Experts of a small language model: 24 experts in each of 13 layers.
Below are experts of layer 5 (counted from 0) of a mixture-of-experts language model. Rows are named up (a neuron's input weights, with its number) and show model dimensions 0-255. Each number is 50 + 10 x the weight over its row's rms, rounded and kept within 0 to 99.
Before each expert's rows: a language model's description of what the expert responds to. This comes from a sample of Wikipedia text that the model never trained on.

# expert 16
It responds to: Verb beginnings or short verbs following auxiliaries, to or a subject in narrative, e.g. depart, respond, esc(ort), emphas(ized), sw(orn).
up0:40 32 58 43 35 61 53 39 56 67 65 38 74 53 44 45 50 39 60 25 48 44 62 69 56 51 54 38 58 65 46 58 58 55 45 49 67 46 57 45 44 45 39 43 53 47 33 63 57 59 52 40 38 42 54 43 54 60 42 34 33 57 52 62 52 54 57 61 62 57 38 49 54 54 47 51 61 29 44 38 57 59 52 38 38 60 38 78 65 37 52 35 70 55 56 55 26 49 48 64 62 38 59 47 60 63 56 49 52 49 58 44 55 54 35 55 55 40 39 74 50 43 38 69 36 50 56 46 54 62 58 47 44 35 49 49 55 57 61 63 55 44 56 52 55 60 53 58 60 32 58 44 47 58 44 50 48 40 46 62 55 57 46 49 61 52 46 60 52 60 58 44 64 58 53 49 59 42 32 50 41 49 52 61 41 46 50 37 50 40 34 38 40 51 39 40 60 38 52 50 45 49 49 53 30 42 26 32 54 50 69 54 47 46 59 49 60 47 47 30 48 41 54 51 63 56 36 45 56 53 47 47 65 49 48 47 55 64 54 51 52 68 40 75 32 51 48 44 42 41 37 28 60 56 51 26
up1:65 49 61 71 53 67 59 35 52 41 59 50 43 47 39 52 70 66 57 46 41 52 55 50 34 63 49 51 53 59 43 36 52 57 79 68 54 52 54 60 46 51 44 50 43 44 53 43 41 56 51 45 38 44 54 39 58 56 54 53 61 54 48 60 43 36 35 43 54 25 53 79 45 55 52 38 50 51 46 51 37 58 50 65 51 35 44 49 55 57 65 55 41 43 60 59 39 60 39 61 62 50 49 46 52 66 55 48 50 43 37 35 38 59 60 52 51 63 54 41 52 43 53 51 41 60 55 38 39 61 47 52 55 56 46 56 57 42 26 51 48 54 45 67 39 48 51 56 60 56 55 37 60 60 68 33 59 39 65 54 51 48 48 56 55 33 50 49 45 19 57 56 38 46 50 61 48 34 56 45 28 60 74 67 40 35 32 46 45 58 54 35 40 40 42 65 42 55 41 55 43 66 55 41 65 42 67 45 53 38 63 42 46 53 42 72 58 53 65 53 45 53 45 54 46 50 46 71 54 61 57 36 52 51 72 49 55 60 45 60 60 73 37 51 37 52 46 53 55 46 60 46 54 46 29 49
up2:54 41 64 49 52 54 57 55 60 35 57 59 49 51 46 61 34 67 48 41 51 64 54 57 65 48 52 44 44 45 61 34 52 43 59 61 59 59 42 53 48 58 51 51 46 48 41 39 49 55 48 51 39 48 64 68 43 40 54 47 45 58 43 40 44 64 61 54 40 54 49 56 64 56 56 60 81 53 47 50 37 53 59 48 49 64 58 51 61 48 44 54 78 35 38 58 61 43 43 60 47 42 55 29 49 41 60 39 60 59 43 61 49 43 45 51 43 44 36 54 41 44 55 53 50 48 66 55 55 63 47 52 22 59 47 62 55 74 61 59 52 43 31 61 61 65 47 53 75 39 52 66 58 58 46 60 29 37 48 58 57 59 45 74 52 60 84 49 52 51 49 50 52 49 35 37 46 52 58 55 53 35 64 43 54 43 58 50 68 44 28 52 44 53 38 46 46 35 50 52 61 52 48 43 49 58 34 64 50 52 42 44 56 47 67 56 39 49 43 43 50 44 51 64 54 63 46 58 53 37 45 43 27 51 64 47 44 58 45 52 56 70 38 63 43 38 54 44 45 67 60 48 31 49 48 19
up3:42 58 37 53 46 63 54 37 53 42 40 49 59 52 23 60 42 34 62 50 54 42 49 45 50 59 55 48 49 55 47 69 41 48 32 47 55 52 59 41 59 47 39 43 31 46 53 46 45 53 48 41 50 43 37 44 61 72 48 53 32 56 58 41 53 48 39 40 40 46 55 59 54 55 45 54 27 58 61 33 30 46 62 69 58 41 40 52 37 49 42 40 60 41 50 48 51 49 66 60 70 59 46 76 44 52 44 43 60 48 46 50 61 29 55 49 55 42 70 66 55 45 53 28 34 64 74 42 43 48 68 47 49 41 57 53 50 33 60 57 27 42 57 43 55 57 40 56 54 75 56 45 33 37 55 46 66 39 55 60 51 43 37 59 47 69 41 53 34 43 61 40 48 40 41 54 35 57 56 60 66 41 71 46 47 58 54 53 35 56 48 49 56 45 44 53 51 50 55 49 42 53 57 50 51 65 40 68 54 41 47 51 46 41 49 64 62 38 52 64 59 58 40 30 53 48 40 57 57 59 38 48 47 50 36 57 61 54 63 45 47 23 47 45 59 64 60 44 50 45 68 45 51 40 61 37
up4:61 57 75 53 60 51 51 53 51 51 40 47 32 39 62 31 30 61 54 52 39 34 60 48 71 51 61 40 50 65 44 53 59 60 38 44 49 36 69 36 48 48 35 41 59 34 66 49 65 56 49 39 35 68 68 49 57 51 38 42 42 44 81 49 52 22 43 55 42 44 50 64 53 69 39 47 38 62 41 50 55 49 42 38 44 53 41 60 50 60 54 37 47 76 64 42 52 59 52 64 55 53 36 60 31 30 44 35 40 57 35 53 43 62 62 46 51 48 48 49 45 50 46 48 58 46 56 43 42 48 49 54 58 41 62 30 34 46 54 44 36 68 43 39 45 38 57 49 57 37 49 62 42 33 50 46 64 36 59 35 61 42 50 44 37 58 52 50 32 44 46 58 60 57 40 44 53 64 52 49 52 44 39 43 36 55 42 70 32 66 61 41 47 44 63 52 49 49 71 59 60 46 51 44 54 62 48 59 42 57 49 70 60 62 56 53 42 61 54 46 48 37 48 48 38 56 59 42 41 53 52 45 39 51 37 57 43 58 40 38 61 49 49 50 42 61 50 57 60 47 52 34 46 56 48 53
up5:55 49 57 40 57 41 64 34 51 42 45 27 44 54 67 43 45 46 42 57 35 55 51 60 55 49 65 48 42 59 44 71 77 35 58 61 50 56 45 38 51 45 36 35 48 47 48 57 52 48 54 48 57 57 45 52 50 45 53 57 49 47 31 56 59 44 46 63 45 57 58 49 49 55 56 67 50 40 33 33 58 47 70 61 50 49 33 56 51 43 56 49 49 60 42 60 59 52 42 42 55 53 59 49 51 50 61 26 56 38 60 59 54 56 60 41 44 30 37 55 45 27 40 67 34 53 42 66 60 55 58 40 52 39 50 47 42 62 51 54 55 52 41 46 43 45 48 41 50 33 56 62 72 47 39 36 49 60 78 63 42 42 40 42 45 52 58 58 35 44 58 39 42 42 61 53 57 60 44 53 54 60 57 36 57 45 59 48 42 45 60 50 56 45 62 51 22 60 58 53 48 57 66 26 39 50 49 59 52 55 65 49 54 44 39 47 40 49 33 59 53 49 67 30 50 69 59 48 59 30 53 57 34 45 28 44 56 36 57 47 51 27 54 50 57 34 52 35 33 30 45 32 51 52 34 48
up6:30 56 60 46 65 39 40 48 73 60 47 50 40 61 61 46 36 53 41 44 45 59 53 57 39 52 48 53 55 48 34 55 49 54 53 44 33 36 46 53 52 58 45 64 59 49 48 56 61 50 65 40 54 57 52 22 48 49 51 60 42 53 47 38 53 59 55 48 38 50 68 53 68 39 57 57 52 43 46 57 66 74 54 58 60 33 73 23 48 55 70 65 54 58 54 63 58 47 47 47 33 45 50 55 56 46 47 54 48 53 38 64 45 23 46 57 48 51 56 55 67 57 44 39 43 41 26 53 49 49 54 60 43 46 71 44 34 47 40 36 46 53 45 37 53 56 52 31 51 58 41 51 53 50 48 47 44 61 47 65 51 47 46 49 49 64 60 56 38 41 59 47 52 53 52 56 50 43 57 36 42 41 65 64 47 61 46 54 58 23 53 57 28 48 37 54 55 47 58 61 55 40 45 46 58 68 46 50 51 67 46 46 52 50 51 34 43 57 44 69 66 47 50 53 64 41 46 50 38 60 39 56 54 59 43 37 52 45 66 64 55 54 75 55 57 54 40 47 35 48 51 44 63 83 53 22
up7:36 66 61 51 52 31 47 40 43 49 40 38 49 43 32 38 38 54 42 39 51 46 47 41 53 53 33 47 58 52 52 48 59 54 73 52 49 34 47 56 45 76 52 32 47 42 67 62 40 58 71 46 39 51 50 55 46 51 50 61 62 54 45 48 58 54 60 36 59 47 49 52 54 48 47 45 36 47 46 46 62 57 49 41 48 52 33 46 63 41 44 65 36 67 39 62 43 46 42 40 52 34 48 60 50 53 55 59 43 58 50 54 45 36 39 50 66 52 39 48 61 50 54 72 48 45 57 43 55 69 49 20 53 49 52 25 65 66 41 52 35 45 63 61 48 31 60 57 55 59 46 34 61 53 71 45 58 30 58 46 78 43 49 44 45 34 59 59 70 48 59 57 55 43 40 54 40 49 43 58 59 59 42 56 50 51 58 58 47 57 50 43 60 35 54 45 51 34 68 48 41 52 56 45 41 48 60 38 35 69 77 51 41 44 45 62 62 53 71 54 68 48 43 32 65 40 70 50 45 61 47 59 45 66 49 39 39 45 49 63 44 51 43 50 49 59 48 38 56 56 49 47 56 48 47 64

# expert 17
It responds to: Abstract nouns and -ation/-ity endings after the, a or his, before of or punctuation, e.g. loss, presence, strength, result.
up0:50 38 58 49 61 46 60 41 46 50 68 49 54 51 34 70 49 62 48 64 50 65 40 58 56 57 44 70 54 49 48 38 63 51 54 56 49 49 54 57 45 73 61 48 46 56 59 56 54 47 41 60 47 32 60 42 58 38 52 42 52 46 38 60 58 33 52 54 60 39 53 58 55 54 48 45 42 60 63 49 33 57 48 54 57 47 51 70 65 63 57 38 29 49 39 40 40 59 53 74 34 52 60 63 44 62 37 55 49 52 60 50 50 50 36 47 53 51 37 50 55 58 27 59 50 51 52 33 63 49 52 57 41 65 50 54 42 50 48 40 44 37 66 47 64 58 53 55 56 56 47 43 60 45 48 40 44 40 56 38 56 45 56 41 68 47 39 31 31 52 71 29 37 57 61 50 39 50 43 46 40 47 45 63 50 43 49 33 48 51 46 50 50 53 55 77 61 49 38 48 50 46 39 48 38 59 64 48 63 66 54 63 65 53 49 54 39 69 51 34 47 49 55 58 55 43 54 46 51 55 63 48 55 50 69 43 55 56 82 45 59 40 49 46 29 31 63 18 35 44 50 59 46 75 45 56
up1:48 33 45 51 54 62 44 41 27 70 61 57 41 51 52 48 49 52 51 45 53 48 51 49 65 53 75 44 32 45 50 33 27 47 43 35 52 53 47 37 52 54 42 44 50 36 27 52 35 52 47 59 47 64 46 54 57 48 60 64 65 45 46 47 58 69 57 44 63 69 39 47 43 39 59 47 42 45 61 57 44 64 47 51 52 46 39 49 57 64 52 53 51 58 41 61 59 39 64 57 49 44 39 51 54 49 60 51 43 66 44 48 45 44 61 32 56 45 46 56 51 60 60 52 53 42 55 46 58 47 66 56 42 65 49 48 41 71 42 65 47 54 59 71 54 34 41 53 43 53 31 56 49 40 56 34 40 41 68 59 48 43 62 59 44 43 50 54 51 67 52 36 39 77 58 40 61 67 61 57 54 29 42 58 39 46 76 33 58 37 48 56 36 51 51 50 32 45 49 37 45 60 29 42 57 52 47 65 46 43 47 51 75 41 69 43 44 60 46 36 57 55 50 53 33 40 44 44 54 47 63 55 60 40 55 54 65 59 42 43 47 63 35 47 51 48 57 31 59 49 44 41 69 38 46 33
up2:71 64 64 43 54 48 43 47 55 50 35 60 57 38 45 48 38 60 54 37 64 40 53 53 58 41 47 64 50 52 46 47 53 39 53 56 61 26 52 57 51 50 41 59 47 41 54 44 43 50 66 48 52 51 45 45 39 56 50 59 47 43 67 43 63 46 57 62 48 59 56 62 31 36 58 61 34 41 35 41 48 66 41 49 50 52 48 50 45 58 48 43 46 48 54 20 45 30 57 47 53 60 51 52 43 33 54 73 53 54 40 54 32 54 43 35 45 56 55 63 44 51 57 53 26 27 48 47 45 46 76 33 55 43 51 52 36 68 50 30 54 53 53 63 50 37 28 39 63 44 60 51 65 35 55 65 51 51 54 40 48 47 48 53 45 71 64 42 51 49 64 58 44 58 56 55 36 47 58 52 61 61 46 46 38 59 31 61 57 46 42 39 59 40 46 40 44 66 56 53 47 53 34 54 49 56 51 58 67 23 76 52 51 35 54 49 50 43 48 56 46 49 48 58 55 37 53 45 43 71 53 50 67 54 51 59 44 57 62 59 39 47 64 39 49 48 48 55 77 33 34 47 52 40 43 69
up3:60 55 36 45 55 56 45 53 58 45 69 29 56 54 46 56 50 49 52 52 55 54 52 43 57 29 43 57 48 43 49 53 44 47 47 57 49 32 60 29 55 42 42 52 38 58 52 32 61 64 61 51 36 52 62 48 41 44 54 63 64 59 45 37 62 50 60 74 33 56 50 53 46 47 58 44 47 29 45 56 66 49 51 57 52 55 41 62 39 45 50 45 61 46 28 39 47 53 41 49 45 66 61 48 42 46 47 53 62 46 60 52 34 43 48 30 43 20 54 47 59 66 38 43 52 63 39 60 62 65 41 49 43 43 34 58 41 70 44 61 55 43 54 56 63 41 44 49 48 56 55 45 59 61 59 41 42 68 28 51 43 59 58 48 34 57 62 61 28 36 49 39 40 53 36 32 55 42 41 55 48 46 65 45 37 59 34 60 52 46 35 62 55 52 59 52 49 46 58 47 39 39 59 55 60 54 43 69 57 61 59 63 42 49 60 54 56 40 59 47 40 35 56 60 44 57 65 40 48 55 39 46 55 58 35 57 43 62 54 35 23 44 45 68 47 50 52 38 67 57 80 62 35 57 53 48
up4:37 69 40 53 61 35 49 62 45 66 54 38 38 42 44 34 50 56 39 47 39 54 57 67 54 48 71 52 47 42 44 38 65 47 72 48 56 47 58 41 41 45 66 30 52 43 60 23 49 38 49 65 47 47 42 57 53 50 53 53 64 50 46 54 53 58 50 41 29 57 56 53 36 59 44 62 60 43 53 43 57 44 41 30 48 57 60 44 30 44 51 54 40 37 63 46 47 36 67 66 52 44 45 54 36 44 35 50 56 53 42 55 43 41 46 44 51 64 43 50 47 54 56 47 47 50 45 44 48 54 44 42 56 45 56 62 39 51 33 38 56 35 48 47 60 30 54 52 52 60 58 52 43 36 27 40 62 54 74 33 46 50 40 43 45 48 50 49 40 60 63 59 58 45 55 50 35 44 55 46 57 52 59 41 61 64 40 54 70 51 55 50 59 55 42 63 42 53 68 57 62 53 51 48 46 41 51 45 48 52 68 29 50 51 38 58 60 34 47 76 52 64 47 37 61 47 40 21 51 54 42 45 35 34 39 45 46 56 46 58 47 64 38 51 49 41 58 48 55 25 49 77 61 72 56 44
up5:43 54 57 50 50 43 59 52 52 64 57 51 61 50 46 23 46 29 44 48 44 61 27 47 53 34 44 60 54 47 48 53 47 50 50 57 58 48 59 70 51 51 64 40 29 45 38 35 38 45 48 72 42 65 40 71 60 51 62 49 53 32 39 35 50 58 31 46 65 45 64 40 52 34 59 59 43 64 50 38 48 56 45 57 32 47 56 45 41 48 50 50 49 44 37 56 46 25 65 33 49 55 66 48 42 49 43 47 42 58 67 41 49 63 51 41 42 60 59 50 46 60 37 63 44 41 43 55 50 64 69 57 53 47 45 54 44 77 48 45 42 59 74 37 65 54 48 65 41 49 47 40 45 60 62 55 46 54 41 48 64 48 49 55 58 51 45 47 43 46 58 56 53 61 67 48 39 52 55 32 60 57 52 39 45 44 51 61 66 55 57 51 61 43 63 59 50 36 48 51 37 65 62 54 34 28 53 44 48 48 69 34 54 45 44 43 69 50 77 66 60 50 56 62 50 39 50 46 38 39 28 48 61 50 47 65 50 55 40 40 54 56 66 55 66 33 57 46 53 47 55 45 45 40 60 50
up6:65 46 56 67 41 51 57 60 43 55 52 45 66 44 52 44 52 46 43 50 44 40 46 54 50 44 60 26 30 54 61 54 42 49 47 44 61 56 43 71 45 64 48 44 53 45 33 46 31 45 45 73 62 35 52 53 39 57 57 57 60 33 50 57 41 40 53 46 45 40 38 41 34 41 60 48 57 47 46 52 39 46 52 78 58 35 69 73 56 45 43 37 41 54 49 45 52 48 43 60 67 66 47 54 59 40 45 46 53 55 64 54 47 48 45 53 50 50 52 35 49 54 57 45 66 45 54 57 61 47 59 59 33 46 58 71 37 56 35 51 36 72 68 49 42 45 61 55 54 46 58 38 67 45 39 52 30 34 56 47 33 56 54 60 62 32 53 46 67 44 56 58 43 28 37 58 47 62 54 70 47 45 48 43 53 45 39 47 54 51 62 55 38 33 52 56 55 47 43 39 44 60 54 49 36 44 54 49 59 61 57 52 52 67 58 49 24 43 45 48 47 46 65 49 51 41 46 39 43 42 59 58 54 53 56 44 51 71 39 46 63 35 57 51 38 76 47 46 27 65 50 51 40 54 44 76
up7:47 49 56 55 45 33 45 54 32 48 58 61 50 47 56 55 53 65 35 48 51 61 55 58 43 52 47 24 49 47 46 43 39 40 52 41 59 51 40 49 44 51 54 42 63 41 26 56 44 49 44 39 48 31 53 64 41 37 43 42 60 36 58 40 55 75 44 39 64 59 37 52 42 55 59 48 55 66 73 55 53 48 43 36 55 60 34 28 54 49 65 32 52 47 43 38 43 71 43 49 51 56 64 37 43 54 40 60 53 44 56 45 57 56 50 62 58 54 52 57 52 80 66 51 43 54 32 44 30 35 47 45 54 55 43 39 45 75 64 68 51 46 38 31 39 57 47 46 48 43 43 47 43 54 65 55 58 65 37 67 46 43 45 53 43 39 60 57 56 48 54 35 62 54 60 58 58 46 52 54 50 57 76 55 61 35 65 62 50 32 55 55 56 29 49 48 52 48 64 61 69 57 53 47 52 34 49 53 53 51 54 44 54 56 34 44 44 24 46 47 49 37 50 49 32 43 61 32 48 38 45 43 54 59 51 69 60 55 49 67 45 53 54 43 44 51 31 51 48 39 54 47 46 50 44 61

# expert 15
It responds to: Space or first digit starting a year or number, e.g. "since 1973", "April 2027", "born 11 December".
up0:64 38 57 59 46 48 40 35 46 54 57 43 59 46 57 54 47 42 42 32 53 59 49 52 55 39 49 58 50 56 52 46 59 54 48 54 27 52 45 47 49 22 45 43 36 46 61 37 31 39 32 35 56 34 48 49 56 55 54 64 49 55 39 61 53 36 46 62 48 51 45 58 47 26 49 53 48 59 57 52 40 46 33 45 44 52 60 62 56 50 76 61 45 41 45 58 32 52 35 65 60 59 56 38 56 57 69 61 38 54 62 47 60 48 56 44 60 57 54 33 79 54 58 40 51 41 47 67 44 59 51 41 55 44 54 53 76 49 46 43 45 39 55 60 63 61 57 43 71 47 42 35 52 42 71 49 35 36 41 39 72 57 61 43 35 46 49 59 66 55 45 41 68 56 42 55 43 48 53 68 67 29 54 49 57 47 41 54 59 32 50 68 69 55 36 57 62 47 49 51 53 48 62 37 62 61 59 40 58 41 43 35 49 41 58 48 47 53 46 55 35 43 35 40 41 53 37 44 45 49 41 44 54 52 44 51 49 42 64 68 60 45 47 62 44 39 41 63 42 44 40 45 69 49 65 49
up1:46 48 22 58 54 43 45 45 43 49 34 54 45 51 73 25 35 69 46 61 38 37 42 56 49 45 46 41 52 43 44 56 41 36 50 37 71 52 51 40 37 54 39 45 48 44 35 43 58 40 50 40 55 60 32 67 60 42 51 62 43 65 78 32 35 57 65 30 44 39 55 44 50 55 47 58 49 37 64 36 43 55 56 61 50 45 66 34 46 44 55 50 44 48 61 56 42 53 63 45 56 43 36 26 37 47 51 29 40 59 31 46 49 50 40 46 35 72 52 42 49 50 50 32 49 43 57 54 63 55 53 55 45 59 58 44 35 33 51 39 33 52 47 36 48 63 41 67 46 43 60 39 53 40 70 49 46 56 48 50 54 43 38 52 56 57 54 64 50 48 49 46 74 47 36 61 42 51 50 42 64 43 67 36 49 56 54 60 46 52 57 56 31 55 56 58 65 48 41 47 52 52 44 57 30 63 56 35 56 23 41 64 54 57 50 47 54 41 60 50 53 51 66 43 52 46 49 46 47 43 44 51 57 63 50 31 47 47 52 41 62 52 62 51 49 36 52 53 41 69 50 51 50 63 50 37
up2:53 43 64 53 42 46 77 39 37 38 49 41 43 46 33 55 58 29 65 46 45 39 60 47 51 48 57 57 32 67 49 39 54 45 62 38 70 44 43 46 42 39 47 53 69 51 68 39 53 54 62 58 47 54 54 41 49 72 43 48 49 52 57 58 40 48 65 61 57 71 56 62 56 36 53 52 47 68 56 39 51 43 49 43 52 50 39 49 44 37 59 64 42 59 45 52 48 51 46 64 68 52 51 59 57 50 55 45 31 52 67 44 40 59 47 67 62 49 45 53 41 37 48 62 39 51 52 30 39 60 51 51 55 59 45 68 37 36 58 62 48 51 51 57 46 43 51 47 44 53 33 37 59 42 40 57 71 47 48 47 44 51 67 48 51 50 52 49 70 51 74 47 50 52 29 66 51 49 64 62 60 47 40 56 52 27 60 53 47 58 58 49 40 28 59 44 37 53 28 65 58 67 32 87 50 53 52 33 58 35 58 52 52 42 38 47 50 43 40 62 36 50 52 46 44 36 36 55 58 42 62 56 45 51 53 52 41 37 51 33 44 54 68 52 56 56 43 51 51 36 56 54 51 42 48 44
up3:52 38 44 44 51 56 65 47 58 39 54 31 72 62 44 31 45 48 45 48 43 50 55 44 62 51 46 74 48 55 50 46 53 34 40 41 51 36 53 49 59 38 47 43 40 52 74 33 45 51 60 42 55 52 59 61 53 64 49 66 73 60 35 50 58 68 47 52 35 48 47 51 40 58 63 57 51 59 48 56 41 41 51 47 40 44 47 47 51 67 51 24 62 51 39 54 44 49 39 62 50 57 48 37 49 45 52 37 56 31 55 25 59 66 36 53 47 35 64 50 47 65 45 33 73 59 42 57 53 55 63 55 62 55 63 42 64 44 55 64 35 42 52 55 40 61 45 48 37 63 54 55 45 55 54 45 36 42 61 61 39 52 61 56 60 57 55 45 57 56 32 64 63 50 47 77 67 51 52 41 41 49 47 64 56 42 54 55 42 39 53 36 44 40 57 72 50 53 56 56 37 49 49 62 60 41 56 50 51 59 31 49 48 35 33 48 59 40 30 36 54 63 43 39 39 42 52 53 53 52 52 50 58 59 57 50 75 58 51 58 49 68 64 55 66 61 36 42 35 41 44 54 43 49 36 49
up4:54 54 63 46 30 41 43 47 63 63 45 40 49 56 56 53 51 47 48 54 54 41 55 39 42 37 49 38 51 62 65 64 46 64 52 36 61 46 53 55 38 44 62 55 31 54 52 42 65 49 59 48 54 24 33 51 70 51 44 34 52 42 54 51 41 47 43 51 26 56 45 50 50 58 45 31 68 48 44 41 43 47 54 30 47 60 44 52 43 70 58 51 52 70 49 32 48 32 48 42 39 68 46 36 39 50 48 54 60 35 44 52 49 55 38 57 63 49 29 56 53 58 26 48 45 42 45 46 28 43 51 44 44 55 51 30 30 60 42 39 60 50 60 57 40 42 65 42 46 60 53 56 37 59 32 59 55 37 52 59 34 61 63 41 49 60 57 46 63 40 33 66 63 69 38 53 44 66 32 47 55 52 51 60 50 58 32 19 49 50 47 41 52 45 72 37 66 62 45 63 51 56 51 65 52 58 57 49 64 61 65 48 58 49 48 33 44 57 46 42 51 49 48 43 45 49 45 52 32 57 40 66 43 36 48 41 42 49 50 33 44 40 46 48 45 50 36 44 54 44 55 41 45 46 39 54
up5:64 51 53 50 46 59 40 46 42 48 34 60 57 52 38 59 66 43 66 54 46 57 57 51 55 43 59 47 50 59 73 66 54 58 51 47 54 52 60 40 48 40 46 57 46 54 57 64 48 55 44 57 31 32 44 27 41 65 61 57 44 43 56 54 33 52 30 55 32 42 60 47 54 41 41 62 45 53 73 46 50 49 49 51 55 41 65 52 55 61 62 55 49 59 45 34 39 48 56 46 38 83 35 53 52 41 60 56 55 56 50 38 49 49 46 39 60 44 31 48 68 63 58 66 31 56 66 43 49 60 44 49 49 38 46 62 48 58 50 41 55 36 58 66 50 32 43 40 52 51 60 38 62 52 38 39 36 63 55 36 48 58 41 54 33 64 38 50 72 74 43 59 48 55 22 37 35 44 60 62 31 57 41 71 52 43 49 40 45 45 54 42 61 55 64 50 49 50 54 56 36 46 51 47 41 49 61 45 54 61 55 42 50 51 48 48 38 63 39 58 51 46 25 52 56 57 66 66 44 62 55 68 60 50 44 52 65 38 60 54 50 48 65 67 52 42 42 58 39 57 38 47 44 43 47 41
up6:58 56 50 48 48 55 35 36 56 53 58 49 50 65 45 51 67 56 35 46 46 54 62 42 52 47 60 54 58 43 32 38 63 42 55 33 42 42 50 58 55 32 45 43 54 41 40 57 65 50 39 50 49 49 38 47 58 57 38 49 39 48 47 43 51 59 43 62 49 53 51 48 47 37 36 35 46 63 52 64 60 71 49 47 36 32 54 35 65 52 42 63 46 51 56 40 56 51 47 40 71 52 50 48 57 58 61 41 42 49 56 52 34 69 65 52 46 43 50 64 45 38 41 46 63 45 60 50 49 57 41 44 41 45 58 63 58 54 68 38 46 40 61 58 75 65 63 55 50 48 47 44 55 35 64 60 45 58 54 35 52 45 45 45 48 40 52 67 68 61 40 46 48 40 48 53 64 42 51 46 51 58 33 52 47 51 58 49 59 57 35 49 50 40 68 45 57 53 50 34 56 63 58 29 66 46 43 46 29 51 31 63 62 54 62 37 41 47 55 48 28 54 44 63 56 39 64 33 56 48 64 42 38 41 68 59 42 59 82 64 57 23 69 54 58 51 44 52 56 60 38 72 46 34 46 41
up7:59 52 56 60 37 74 57 50 43 41 37 63 57 56 50 47 28 57 65 49 68 41 50 44 39 64 49 29 52 38 54 67 27 65 39 62 67 33 51 55 49 50 67 57 27 51 48 55 55 44 45 40 49 55 62 58 61 45 42 46 52 48 48 43 56 36 51 55 60 53 52 51 61 42 42 52 44 51 61 44 51 47 61 52 44 37 57 48 28 60 38 64 44 48 36 63 40 50 52 59 41 59 33 54 51 59 37 56 42 56 71 36 54 56 42 48 52 40 53 42 47 70 57 59 56 51 56 46 49 33 76 36 68 54 36 49 56 67 57 53 28 31 39 48 40 42 56 56 56 55 46 47 58 61 50 55 55 47 59 69 49 50 48 48 60 59 53 59 66 52 43 55 74 54 47 51 53 58 61 49 43 44 51 62 53 42 80 48 54 48 48 46 53 52 49 36 62 48 46 59 51 53 52 60 42 70 35 51 59 55 50 62 51 62 57 52 60 54 61 58 41 52 55 64 30 64 41 60 65 46 55 68 52 56 49 55 64 36 36 40 45 33 60 50 55 32 39 28 33 49 42 60 58 46 38 38